Weights of a small mixture-of-experts language model, trained from scratch on English Wikipedia: 17 layers, width 256.
Below are experts of layer 10 (counted from 0) of a mixture-of-experts language model. Rows are named router (the router's row for the expert), gate (a neuron's input weights, with its number), up (a neuron's input weights, with its number), down (a neuron's output weights, with its number) and show model dimensions 0-255. Each number is 500 + 50 x the weight over its row's rms, rounded and kept within 0 to 999. Numbers have three digits each.
After each expert's rows: a language model's description of what the expert responds to. This comes from a sample of Wikipedia text that the model never trained on.

# expert 7
router:429425446541450460559544547531462580532433475442455573552502507459443450535446446432429504564543452436468532509494564467437453436549451553469454439459427448431457576420440561445538558428550441556450548437511438540565420447508492537556506566565440524465524492423552567527563443541573569451479461545543434479558578472548551545466445546537427561539465577559527452490550478445526550537453566464539487494507508556456526556483566434543449458525565434445464490560439491515482568443442448563483455555524460427503488479534446535569423428454458574462512447531446476466465495554517433557562571463447437534474546460428443440504502483393556557447497531571527474458469435468469564558553480527444441456523566459447453525420430538553429535432556564528430543468536550495562556461565558
gate0:529459490534508575474562451478524481526544408494549542482521458482514512498584537535509553541480522504575420423527589540513476479525522519448519417515590516565487494425506538413558540434367514458452516415572485397496513415444426621489523474486406511610496462480497528453431480492529547512380494446500472502432415434565517547567579497470479441481552534496494531533465473575497491434450548487581473557575509476517452583536558459504436493505519500482519540487546617548499524490506569467487553485443488554499611480523521525521480475495512563441554506517501512396462571428525518429496482514526543424477455557379595520586454484458575468504532399539526555491478497512592495543488455492493436472540513562473502542533441499328493510530570600432586519526551525514455418580408484
up0:547447439462516532471521467590493463496587422492554532506489526509496522503561508469502557529454497505594455392510638479515466459496519546449523418550608533518515521428473567422528565408450490440460483447565444452481483412483461630505482487525418452599490484422431548402464507546513519503491475476470476549390434483534572548522550495447471414451564491520493500531517427561458465454469555496576468514568471550503456627527466437501454479544531499434559545493536519524518554527491579465449566441431505475565574425526525536512489498460570540487496477521505489415453640448496518483542502480535546438415477562432516492587467516482532419540521437535529577436451477498547480539453449512475428439525496536476468590540432528354514491513590576470575526494586469574407451532439502
down0:545514507491476444536582557448486505388538538402520566554468507476514471430576509452403417493513533508426542441487553491407460445506449525576545466469475378442529536552490518560557483489489486457470558628379569567470583481496454498587542477504600405519514495521429527447464607608505553520512456502434565442424426533516531478413440520475455578478471510556567402453509480479513502523535483451511424429441532525537473531517489484475527521556520459555546579563513452536434487518507551447499457442499566521591560558501488485474449558499429523492453474393495520481490525531455537486496422551504558454463450522576482589489482424567447470552462550497520404471521516543479481496444410463489487505527485493563416538416536443372440502496543417494491487471529531526432607432555412
Nouns for organizations, places and groups: District, Department, University, government, people, school, children, origin in "Place of origin".

# expert 0
router:423418436558429432536558569543494557541488444482437546468525533440433462521471493456438504528583443436438546453515540425416439457567438568446478463460439442428442571448450570447513567454538445546462564515532460555550451447543429559548455531549454522445546479433539535478565454540536573458448443504537433471573553450533541553466466575542456562415470548542541451426552553460531578548459547492470427479472498544446574573471539420567460444549556436437492492558461536529453542443444529573454448544521471435547488443486445539552440451443456554458515423474440435491475574558476446573546534461544474490510556502431441535446452503471540559427438548526556422461430449455443491471546459546489421496531540456465430537466459536527432547499539568550452546491528552416564571470569565
gate1:573485354567466495559521501466448462437436495520557534530423495489411481536522481566423478405479574572483506471540536582586529477543576480560569455479564553505563506427527521495460586459498451456460480525559443492473431455479426433453412414488518498527571501436534542558495557529454463344584528559517480419455469584450587493542458434512464530522513592531509470547579566464439512466472489519481476604574539547475529388526522574514534511556466413571479432471464512511540535444511446468425542496512504569479529549544427474505550567448581460450425511473452601504539562502488482457486440516489467534504391422485624486455480565482520433394452476567520468437479486565444534554548490535577522543460510476525503444517463568450547481471491496489487461533493501510450497442589405
up1:613468485551524500584511614440427472537444462441441531423459578478477478449533534523503459544545509516449577571561430416501562434489454449423459639510517414540513502597564551441462456458460525405545422485529431542520572462555467476482472384508505509575489496550518497427443522533439506433535538518468598550435540508567507482456523461581567506546462476575519556512502495502430448637513542476458551505557537522526426463471542463360408576417532506447458537443499551502609459514504526493467535455451456488462466492528513513496557476490590472465483441534495477576541480576502466559515520540489513503433347449539498538482470555430554496496455494561514466498486464537450500559528584595465477478414575422509474534523495573487505443457420502452512596500439498526519450507503440
down1:594524492586475432523652442469502465495524531488458493454496495550509513523580562507524501558461590500525591502585552513521455539549505528464542482475435573573368490519501524490550479537527493484442510510416399453500531498376513490454449558582459483479458567528460421513530432460358530490563522525489512497521506533591524496484530475471482490436422462520589585540561509525527491524493558342538521497556490532533428529572534402451509563488487570524494498450534541403523432533485500513485579538515493495449554501426621483514405448494446496493550484526428520528546418471330504574479432527507490470502451535508431493459496490347544532469520496542524603538528529531487578503424523478519435616457444511525464460525435503558450452507564549527580442497495519524515540503427501
Auxiliary verbs, pronouns and connectives mid-sentence in prose, such as was, been, also, which, they, semicolons, plus adverbs like commonly.

# expert 10
router:468446446576461462553558558513437557547456466464436554536532541437431448574521431460501487560561451455448507550434573447466461450576443569445453450462454432451445560466406550475548581463557463550441550458404440535572438456525516541537457550554447551430544442444546571508579465549511539463477463548500434459572557437539537565466425534569424529508465564562502446454554474457542557543463575523496480492464471552482541571420570436531449437535537440453441506568478473572456563459455492548431469546557479449538464441550457517568453450444468565454506435503439460426423458554488461537540566441471459505470547537448431483488429516412567570449499532524530453435447462434449575498559466518461454459514570448468455540456506569584471569490568565559456544425534543520559562482549511
gate1:552484463547418483439442439551502558579510516552428437419490570512601494567534488441567427553488478464469436526470421489549498565469517551535588502462490488534432477501502531495538520413474609481595449459538482545580484519377525457473612480502534465621409598484539506488514526509516527544481534375591570433494532538479498590468510622506529578642518490462431579519421470539574463489504476478454583559556496536527597495533440431502472478501480488447565582503564423535469526466506483530481457419487509473397451370487544467533525447469464538534487508398483503519481480442603521551505551472529519479529489535465504519468473466471598431490520483549446478482576485437475494494576448488503485520555560391483508492513521519493543441509543562551485499529456458550509377464584514
up1:535485452504400532560465593498511552477545579498463488496593461423454549571417520495487519526477455543471551449415475501580521527497550552507517396534534510489496471489467410475527486388502502557456442504439535522496428564623531493486470464427624560535456555495494527534548473625482563430566537374549480522416489465593473505531493472552516470517553489475537546479526480573486433498493546584502533598469517479476510510499476450586459469378497524547481492510582565572497545487515573467496562434546516494447548517520576440505491509429523507470506439363538497433589538524535464539456452449455612496547488488526586576511531464525583466467506486519430466482610448462499416529507538493471531501554542372497570449472620479510530593483521460580568433465420480514444548535504464
down1:494468514528459463534469487480521486529448487450492438564579498492604493534546533558527547383457471517495495576449573573471418506592500435498601511440482485542524487491518484484468447485530478420476490534610449486498525532535458487473585532379451459412584491475488504444524470381535468594602449549440476497513466518486561608568472459536518416551462565571498490423545472515504573587513451439389556477484402541509583429475529565503578500541528501518497539549547527431463545467461547548506382536461504457519493492493516553527472450570534481509516511538409478553508523548412593521426422535473409426508522552449616518532549469506503592516528519375504494478528547516432514489528463532469416497490437611500376459592477500463537475475414551414489498519545560484472533511485561
The word the, final digits of years and numbers, ordinal endings, and adjectives like public, national, international, new, previous.

# expert 9
router:472468446435483458516522522440460498529483471479491494540474541679445520527382491461448477542400494493519531526521531454548472488466479529465491473471490466473447482484574513491508435471408466393551491535558622545534635476439423522528423537443469454469539555624525520529534462535448516463515466533522466473536418559499477538464496516485475516540478522513493510468560578495545506545481528455451466429466445492481524440578396453508483470547558524483488460492487445533525493444498584388519501492487440472572445578545461525389592501471470518474500468539453464435491412548479510453528401481487527456461485576660507522431444563576506497487417515391551451477606613479450476425521468542482630468558502517483481548569539534533573474479539490539497514549392374457521416486475552
gate1:506554508491607488416597511516490412555592438495572528481413545403501502492462465582516476501464507461522437601458564453471494564512508494559487611487528504457462529473509468477489506518432409513490487460465471439520520448473499460459558474528576521571556494470526528499442541510537551468454476534490474411622503507498501503606426516423486487496437366435456519446466500449530495428571527532576557537418470434462488565504529513556521517490482440498392590487413539477456567446555469557487466468528480522401580542557442517485570641481446516521504469522597493617458482542515526513400474487424507453418510469504517591472472503543452462427466471478592512560449433360504592575505514552529540541502508512465435480531526509504435581476478528542509525498506461377407425506493519
up1:458564462517474471511482398443510535544546497497493492483521523546511483579505491584473438487405533438547468535510442503428417510488497532516464521464499517410417473451571481535445495580508319483454474482569464441522477500596546553395444552453480457502476459447415466512452482483561467550451476558548469479573503481466509501484470437496645575611566503518530476583540500615425525430572537508570564526524466519498606537554397536472550554511506485531525519554528561556524515498478582512501515482464480485425521586496421481436505526483657465533505556475569522398545491499566466505516536464506610421461462519494395470524503522517440449506421451590454412495504471407552458533467501443512583551449523459562497445488471517483546425488570481507412531464475435478520414423485480
down1:451586489491498494473460546512474556503494454490510422494500602525523526540503601460493434522559504431532505525480468516535485549531514497492436602504603603508494393544603571511522486474488462520511509448608578523514470521467523506462461463490486530508503547580519519399543471459450539437603519509498516537548590464468546527564473412435583492465558460432520557453545552534457557481462540455517505500480565468538483562493489527415581520420501555428531609533471486525559536467457451442511465535614505516506493582523557357497535442379428473498456509446534571459490458526507568390504404450520492457539475452486545543463522642467473452547453530507483465505557453529550456421505503544507524505522443545474526431498644523447452628486517555614558537488508559438519503524627484
Bare spaces, opening parentheses, dashes, quotes and signs right before numbers, as in coordinates, years after in, score dashes.

# expert 6
router:431427460570464447572539564546489560543439468453436539526529547429454462522504448458448450551567443451453577503445564441434459437539463564486456462451445460439462541433424554449546576436542445558476554492386457573551457441503442554548552544546447552442498444469563541495518433543525550439466456509560454478562581456564540513462439557551433553483457544542538432420539483431545530569463550435470452533479499550469544539488567473539447466518518462440504500555428458560454542435466541560439444554543461435491424470532427535572453443447463556448439448509434436480458565493466433538540519442518445492463554479427437429485471489464566538443473523560564446438415459445452551575544468555467436465540539430459435535455453548564429563513522546560439552548538548428549554492547569
gate0:426476477535561500472570438588487594470414500448507495445587447519481487519504455430500487471519436451509602475518456586520413479575503507535541559498437494501497317505437470563533501511455495493534457429480512469560524443434456589490513510521470573579440393600491528511536527494451467531543561472501516491499476525520486454496498485442560430577493510511580517463527547523466499511497592643503515482524548416482407498577499504503435455595457433554490476558544533473501572518534471456531510542447413471404432488556397521491435549492432552586597470639574525488485448423621533554514494507504450443540537514569413539496488497521525513502444479540405503472475512644540507486479542452476496489520546455465462479458499541529583415540514457527549477545466417433447545551505424
up0:496520449533581487475487440567381563513512487491554514539582492522470553477553478527531501589439570525414475509438460510530487507517445534461558549516429494493382463476493499597506447512494546493476501465527629459401503492379450532505405604506525539512462478498533460595467467469549484483519437467528504484560563508445463507464536487456578500538507517488515546518556506480561527502526593465496421533476588589493401510487452572536571449553463488556521471620461571524514403419533458472506474546507502514548465515521495600410370545453470480513555460513623452471608472451552513560528607607525435561460533541457538470519529470457609487489455413475427495579471517468504504459497508453481590453381544460491533520513474508577434484400519514459515425523444536415507492582520467
down0:538503603461477458457504462489542550519572505618535484529451546488515454413471513508486478455619422403518496532530520486465481509518602492578498478524458398468485479554456558480499498479488470514408467438498521575483637429456525514413501491536501539487459591534576566533379493547435464396512509505559516472474454420534576440485494534588455493499463472481456546592462497489401472621482469481480515612514524525477568557450577476433482622436533502551444519427475445503455477530526495463417392442544480499474455589583447391535481548457474482495455350494493537535417488590506518553527531500495535475515396495499473409569494472467489478526497509513465445496409499477613430493506405508518509524496509445592560482485499530455527489543535435511479552557513530580470501442540549
Final pieces of words such as -ion, -ation, -ing, -us, -ic, -al, and °W, ″W ending coordinates.

# expert 5
router:446469450563462459542547546504421574549479433442453571551495540438462464530543473447459449542568431441447519535477542457442447456541445572468459433446452433455427555431437558434556548446524486556437549469496453563540439456498504555543536556548452526442531455441538575483551440549499539434471457473545447433557542443572579535458445560559450531521439541553500433443565447451561527536449549487502474517494452561476539540508579432567454460563531430462519501581471484520485561486443517554459449548467422442560436447555433556542431436459448562464527443511443435471463478539473446562563552436479436556466569516430433475454458500373560537439516558579550437459444434438443545530554511534473467451535561464452452560459470574477472550519556555573433556433559551438546533482562556
gate1:459365444535439413476454466528515499538540480433446441456526454482494526485428572444495403512544461354569441599490489518503454576555455447554518511480441500410505518492561439433574389466539526516512518510553429486519530397482562509529466427503504548550550531452490410541481510503560481568484569441465470482473507364560483510515543423560509418552542509498451592469519459414461459470453483525514586510488491537496517547474458438482535497390421522495550464450501527516384432502544524510536539621482463384543395468480498426432581535513442512485517495439589441545562549522550506517412420489402502509483507429545461475526517450466449558557518553572585429439451426493470440517503560490546431477418481507563474494457496516599508523494510534550525518543450471464550539512498565
up1:456557491485555541513471522518495526445522562560623536482420506479424445526519450537484542478418557583441598429541583466579526481466508557541541484514463502552464503444441518496481504544445486537515535524516607532440473555466469523509511578553511435529451450502472507488503520406494562506521449579547448490525491709468518511479518457463441493491465456497524424531530587647517457545521493556471385508483519534426520562510603514529463475565499439514492564527508485496558481495513455466465466488514498531383550573523518519501430505426492519536470496530473488475441519386467468497620600478555505550503541453369490474523495531532584435470480531445424604570454529482464591544588464525434600617589561527498498555516510511460522455457452460467510419563622550492491512516485466
down1:538519551309489583448474455556479391535482464494599515446590477515629514432520503565458549424568581552526493559576443526551472440563573446396427540455448492427467496504559582465470491568462418454594480537490483489491599537452502526471448460453568546615413464496437590438417459413460546545492428526462477445499489515488499451503560515412509405530453454418577572535555446503616471446546534499447440463510491466519473525523494484557496477516461491452459511430551541514450575523524493479519542515495509471504538403528507387524463525522469548472531473462569398427456403446524520514556472458461543447500520483446519419502452537406512562474503534504548531511476578515455550488479498407579532494506541508533471522487427505568525491487499520448531526516530538488515486539604483
Commas after clauses or list items, and conjunctions like but, and, over, with some abbreviation ends such as IAU, CDT.

# expert 4
router:453427444563435451551573572440477560496422451450456551510536563461455451524541448450434439546515444493443558554422549451450424452547442566470450427430420431433520547443397522421552572425539467503493517497537479566561416435519478549568550561585451547451507467448566535480542458559466549461478464525547451479542564453565584546441490555559454550472494521564530441460484549451540499567445567470532439512524436549454532524511540451556443428546539441464468500549425459500524558456445484571463477526526492422547457490565494565496446425494443551462521442540449473457428532534444454483565570426498466449459568494459437428511447450497566558446503557558490467428443407426439568498549455522458470464549557454432435562509436563521445551534552494563428561544561550460556550502547489
gate1:476429506551450545462446474450508494514421464530440484484485434503520455519481504467555505442446553476421531445494509412605473521619412481488470472543482501455534539515515485458522522546415382546483440397537492404456506592533452475542473437570496437532388459468514452504441500452434424501446480611526490433522511495625473473542401523482476519621539476530513558465581405466428527538489475457540527519489492491487477531534426499423411402551458587499463447507460481435463474443550485654504552510496421439457554525448384537561440439519516475492530529571451581520451498525559491640553488609429567541489457513487491457498522510486497492450516487560492543427536514476555449533477552432494476467497520492457523499466488402453601443498540538463576524503473513558521488610565469
up1:441454536566481489560481477420455512518438455553471560489497475623526447447416420454471476490563505426525472490555517459481380494496467523526509415510477499443460392469481513576549620513534450586492453533436419505524557498481401566479522464474577489515468526461440572499484432595464528558409549495529425433461463498532534523474445486493524468459428469561564533510492441551612505453505514570569560575540566472558519485500408496480511498461480499588430455382486482559456632516581427524508468498541541532527416446521487562574496545526454511457458576508517522547424470555582589475530505434497619395428466537514500547513496444454526511468516505510469477506502489578499506465502468476391519545468504435552482538474579427574427492418501524464463527536447419485424495537634514
down1:582542460474548515495570496479442495422550569492423475513532540454525425519476496421497487530462535605516418493451378416536509493464381417447476529431481486562503527486537442496480449477539474469526539492505531464471424488449499465549451511428545532530606508508507526502544587551525541473588451474551428426527606498488475545563563398510594482514525612456486464543511565511501411459476446491386479528509451521418475450465514509508569424516454471517442490538503576580366541487544542409485436496534467472584593516540558512538563545500571484470533498502513463487503526525505465396426482389508506600502527637491489452518534530484574449506500480407610495522549461438540526469449495403499431440502468559455559507512477582521512466523480421600515532520489535476515528509359478
Pipe separators and row ends in Wikipedia tables, plus capital initials and abbreviations such as PA, MF, DF, FW.

# expert 1
router:430440466563426442575551574537477569547456454463462564546532538449469438532520443432426442537563428463465548464444568443420462437547464565450451431459451436431500566481447540461544542440532455562480571468527451565537423443508465543566512557522438529444501442458570549550556447570502555462443460509551449506545540454573549551440494552540440551505428565537496442439529453451525545540454567476460492486493482570464570578503540449530455451549548445432482512559475442525477571455445471552443478561544480436532471457542457555549445459432458542437495438564448463428443477518449432492547545462484457507450545423448441465523468525447547567444513565547546485456433474441463561571567431549488443450559566435458446565494450565518445563506556563557437572521533571457565576413570528
gate1:491513450470493532518556545367425491456599514529518453539587420427557497479392490592475427456510500467499556485544453555494613507488525473481464472513443474544454437531543493436558538494523557589466522495516568442473553581420621497498542455488483548441475522523424469526422509444472483497513551402499518482487515540508535552618502543522488473415490513411571476485554481438492485502516563559428567525650517586444620493481403534540506573530459434485549434528449491444477512498481526545591534428524429517487458513521551552492430506550635461575441446471523490481529522412420480531470600376488398468500456529485518536369504516508577508482513526503555508520456471511493478534452444466493574426434418477562553490506470480500452491402528483452429518500486541516483470523549429
up1:476426414485503401613567518510540495467511529494437497554568594471492496528512551448458500492538490532503497576501496442531458528494470579574511491537451556507599481516511544473433453496517413409513540531574510501477605493504427553494572511617435527564424475446472498465458605441475443560496516585542565467464513518583456494472545445460447504597424462551446487515527504549514497340522527430496424504450542403466542624498522424438510539442412413474482487468558465478556559585563433419446512545431479441496484512406537505459557496451521496388542510450474474531483543498477644477531546564511461490470451428493464485500493427517519391427532489481557438437444451476438534515526562539477542539442410487465468556517426479464492452565505495477482461452524537489492494405587473
down1:451494455430546490394459455462501584438443491493505583445593505479553614460513530537446608521595389510537463472538467547479409481466513539506486622493523569463507508416488533547511592455466549522571522532395546507485476518479452541512550489479495489465523576547572387443523508491565546490449481457582446511527584478496471566513424629433414478521513486575489501418433529453458495540456481470500424468439553491528434611521474452389391485517564498485537458504502514480560514585587470450452476478468503452543616438467519567486446544495485516520452447530511587515493454481583516583476460497473459491499421442464459531543546478485477487539504420445565504507451493467431465468535464520566457486527594539492544572542598466571510557519513451463541439445566515415501424564555427
Sentence-final periods, closing brackets, month names in dates, given names, and past-tense verbs like announced, signed, ended.

# expert 3
router:590539480418580522527503482460463440526458511472500502548443538519487539539541569567580485546541570573461514558558531572493565568477500413473479533500523565518472422542562420576525408565516504421489445452453566463487572558434554510423540505440573534511430480520536511553467537454446414495573496557530491508425419570458499449575549511492467510551569514495443548462456443496531429467491423464452566524526452417488427425445439573414585495523528573565451449422576452488535507586586452430568513485490561574439459464478519516458517481519560472471502530553480459460578449507450559544527497480553477458465457554576545488571577534559421502561559451432486462520456475528487530493535570426453458462542503577458516512562567465546586412455419420520494407556542425557514422470431429
gate1:489449547622536568487498525498622468553563631483475496505522461455485444517531529578471536453584589635445646515486539539510499531541523534543492401388453509522439548450442552454452606453567405469467547517462415473512504485537559561546520501462536500486495443523395510535406530503490457467552501549421409434449562452533532515502530497420578517580506540445503550504475528505475526481430533484490427561534473556512506462418519455506480539456490505556526494571447471448494511562476551438521526417546494503521539492510484503462483417476504453472546605521530466528497489448481436493485538453495458501557458452420470470497445470479511495641441532474430493457345509509519505488603477552522410460571421524497544482516484539481573475403489464537528579435379532493481413450526549
up1:455493536533499480494561509571466529504518457449434574529483456487520485420477468508474445568497562553557454452456414501493479468505520489352533499500545461542525494481572502469494524413551625558532630615506546530531461491504501469495489541488459494514553547507610534544532552587508521454547551468388495485499583547507475522490554552468506453558460487551541477566519455448460547393550485546462493488461533435500492477463548469417474576519469512399506562536574514446576460439561534542524478481500475530505573476505488371413495407546571523479496500548523511513480549498431408548578463452530441392589549488531556470540568527530472517527491511604501511516393543581512581486566548491438474449488498533548566476452412620521436388550482503438509589474538491589528423634474486
down1:586585533494468555488519461421496564347488565513479459528508524504444478549488482481477485633535660502447537566493499508500504487443504457487638531507511547544464519474468550536515575492532501456516582470607458451553459542462454559524606458543539546459493497529482469553435499475482564475469557457483600522657460492479518474533480440494559551486473552521496400573418452589599473562468487504493534452512491499558482573541484557589538530502420546451444551481424460507403538588490488452480544510433503500428452541598470595535486547462537456559458496496599489583446441500584503493447467525492450472498457517477490481524558514462428511517522384373617440576545524481576427489468465416510441531414532503450514546528497486511440469445496486522520568489487549475473517520479510
Single digits within years, coordinates, scores and statistics, such as the 9 in 1988 or 0 in 2009.

# expert 8
router:496615490398500531420494495525565417517595514496510460509473406495535503496537449502473489503416480513496502415537476568615470519511500510528514527484496514512475504555498486486398498536543478429512455536547518358476474609511525518538529516468508522532462565584425448456455505475566467531477541417516559549380482486490480491502558406526635492436469425448455475623441569483496519499537469448541441441511514526529530387559531603476656525411429530492487557490473578410438502465479508544555574503511432500521511554519518467437497571515474529520508566508551603564513494524579481421429530545444512489471462415481597465460494445449486488484431500548445513539588570527519500453389491544535589592436481536576488456442438515513469516431380541497544522514494492552474537557512507
gate0:468512468426416492537551481527458417503484573524469519480524518431557546545436531495428485463515535464477489449496470507586472404534646516546497505500497460492539516492436493566426487553528525503443546532553460497466461517551562464424557481453510561560498502523440447440523546502414446442525497453504469551453514500525434442457468509468444352508435581500492579489472479408477554461540433515483540619548541513461551431575429515442539555558500476403570573504553514519494562513484470520526548498518544485435530480511446569526493440484489476473488412446493421481476450558511630545506407512523508511527438404498588455490471390578534458485564542588513422489569497499579559524443574516468533558530473559450371557583471504467518478520429463443461306532522494512525412428517486
up0:523536530559542500559482520492525501505564614557440474463536532478508492614472508579485512537499493463494541567531487553519519504574410445488485533491449500485576613395444541488397490487526490533521465506416588487431562491544581495429580490487526456514558519462494511487471512492536539412520530484419417509528477598495533477536520598471438479562570386384419509503445529514484449421453499433421607534492468456557429461368451518537375466534556549514491596507549483461492463453541436485482428542567510580505525458508434562490412482513469556472487507441515396492443398569553586525504596504513574464479546598510504466486520525430527499481502523468441519501525511470436569553534523466553441536568608522539464571559538508525468499542438478469608583505449519465562498522480584
down0:541412417446430563499575456401495529565548533539536557513449522530522565426413472419367558490433521537447507457519507464560446443559543450589565555574464507537509451526527470529520430538510520543455410536478356519485465508490550509488504497485494473511498491441436495504547489523410486546522405490443492532445479484433532514498426470499574489603578581536434522505523523528590592490566485456604485506545457461539463472504473475407560467444487460472481493429507401476558484561508492450550604564485641549463527422485560485556608501487543502481435503581506442481567412466530398485547455497499407509479466536467476565522516513456446410433517581470442515479541449480371504480536533480513432565435434458482502459552556539474477556531518533480511518545475579552426546555462497
Opening or inner consonant pieces of personal and place names, like Mc-Cl, Sch, Bl, Ar, inside names in tables.

# expert 11
router:486487649538488484431514508511478535523579488549513507498554525551595501492545570489465490442422590484542505453451442472507619495482491512504658473550650480482564499507523523486525498483465461516475532556550501525524464482532465418509515371424485384478539481474376487432516485511472529487460494397419492538519492473504457532490475536429576520452492523534514513493530570545502537516504488557440436447460470514460522538560407464534460477542517490504584516532469536544490376461470534537473481512505550503542578480517599510460523576491618368504552496426480508576485557514573490422503386537515503520512504464572489592452458557550503478489436535434483501502633475482512326434459446527598513575445517493628503535444543512418494511531536390499480495476474513472501525502481525
gate1:426568546481529441524469379572446534552483430477548519524372591554511466520537461509468391447525476486473423452523531496539484429589443537520510502458520425360420580667489482479525522504454474538421434549532554466507522519488454467535460544502497555551556486434535530531485476510491464544551517476663517506411451499521417505535466490432578447545436510481571499468540414462526480388515481502489515558478453471497533572562464434508566637439525471516466536489469535542504504505470450524536483527567494476507538499541535521484565480472499524477567529473513463485556546437574516539526390507441497483581420444587505506467488356490545460542486477569624467500573512465482558494396521555498465514535504476444423500498474447501552572527521367502466543544472505497466446536412463
up1:620578458394492450497509496383519463555494413563514568493429502607451460534464479523569501466475533471536551523499487472496503598380499475517526499500467563578563490432576563568506504504544451604408503494520463461547506499471584518501478493477585571471548519461538534416543519469465530518524436542443516503575465456509427465451543461508496547444389455513461495489570546451558553537502501634494445495496474443499503532511489544469547438547532500557500442396475522535552501491577530450471462484485519538566508596508477477476501547609491529506527515497425411593499610506458547481523471529518547496445528455526539555533433528440410513368413456457563482591493587479485504542590475552409478390567388588501536531488539463430500526577570437522492481498563469568579483490479494
down1:437439478494560544529559490547529536464483517529534559504467487451489590556560512527541474448473489533492498431501549561426437432494444581390420457463462504499535475453417512568576477547426503507435423502489432517493380627523535492513526498534463478488485564406547490452462495482491470569490533535546516450435596449485592438497452516507494539387521518493462513469468525521418449501453429608417457393530453525429512470596541488472473470398523528471389555498515492446435484547511503564483515552476595481520465454492503468574463408403561439525624611463535482467501444519450521514458462503403434534463488618525527468503481423458606542536499523599485488477519506462487549464373461492544531525472474441481513434488468429489430605583508558507542505499482510467428433500467572
Paragraph breaks, == heading markers, list dashes and common prepositions like in, of, by at boundaries of Wikipedia sections.

# expert 2
router:434450451546441435571565566512468530532444456457450558493486539453434458530533435434445473524537435432457558471435538446457462449552443557432432454453430452444453560443445556457563574451510439552470543472497427545562456441555432571540540559566464570430533503425557542481527447542525551431464454523571430456557566439560529524441447536560447545467451564567492442439528448434545540570452552475518477562496486566469533563514552438548460465524550446425485523567459480547512561477444534560451452562544489458507461500547434565567461423443429539460519441551458439463446467511492445558547543456503427538442547512438458476469427494450540559436488556567556431442460446438455568491538475528446426444532550447437463522434483552488439563506540540551451549406522557401540577473574521
gate0:425413426437553495494517457513579464455524509485494473493508545544460546484476495511446412544503487462428575555406646548430539457495480430639539491505491559500495447506569464508534514591498469591451459545481550365426497496553522457425471504580526511503502479455541550519514529521573543528486533475501537456497513495498473511457458510585498488469509414472388529466459404528543556523430423517438567407467522440552519572504424473447480501477488449478493439456472474546415518508522528446537531463504587452535592452515490527519510577484442562405454526416592475491519439431500465494560437481519471404454519427502526498570462514583455447554529400479436439469458476533501525539512499521482516525366491577487518508430514522472536530475421337545472498520486513484545419415576371
up0:442499446443488515524507448506486439499521485501444508519475566576518478540461502540450469548546469483451514565429556507520526472534516442637553546539509462527481442521605511533495481589505483552473428489531561415457450464489521445475582404603566461536517440490568486528554464462589517480497424472558551438513526493522483494518469525549506493461507420481385473446474466552546573509417412519440515417500503437573513618553391556450483489476482467513445483435524500545417577468474523469492500510506564455545558474516455515493551541442445594424502563356583434476498456489546486510555431478622465490466449458435542477564429475557439447512514426443452465452420567518467572519469464556482505491383531549457493483490552511478498525437497309571520524536453501429558424435514424
down0:499467448549504534512516594473525504587507512455576524521540472521466462531431518498447554581566447494431450597522551542494489381466468507586517456548389625498435603532510555490516577585507495416451523533419497376529415545454450544473499453469642486541493421532515539486587436571537514548526514409447441502509479493528411486562507499569475516558421463455455475513491512505483475504477431560438455507509465538547511493487508461510573431475507453406429502525449489542501475467482464447558509484387424524430487451495451429521523568361515530535483438453549532474458445465529395507527477484522483556514442491410442616478607508583504518446544546553519482406509494493430562540524482464424491439445497504454487445496463516426522442550519533581498510455516571601531471469443428
Quantity words and unit abbreviations (more, less, no, first, km, ft), plus first pieces of names and words in lists.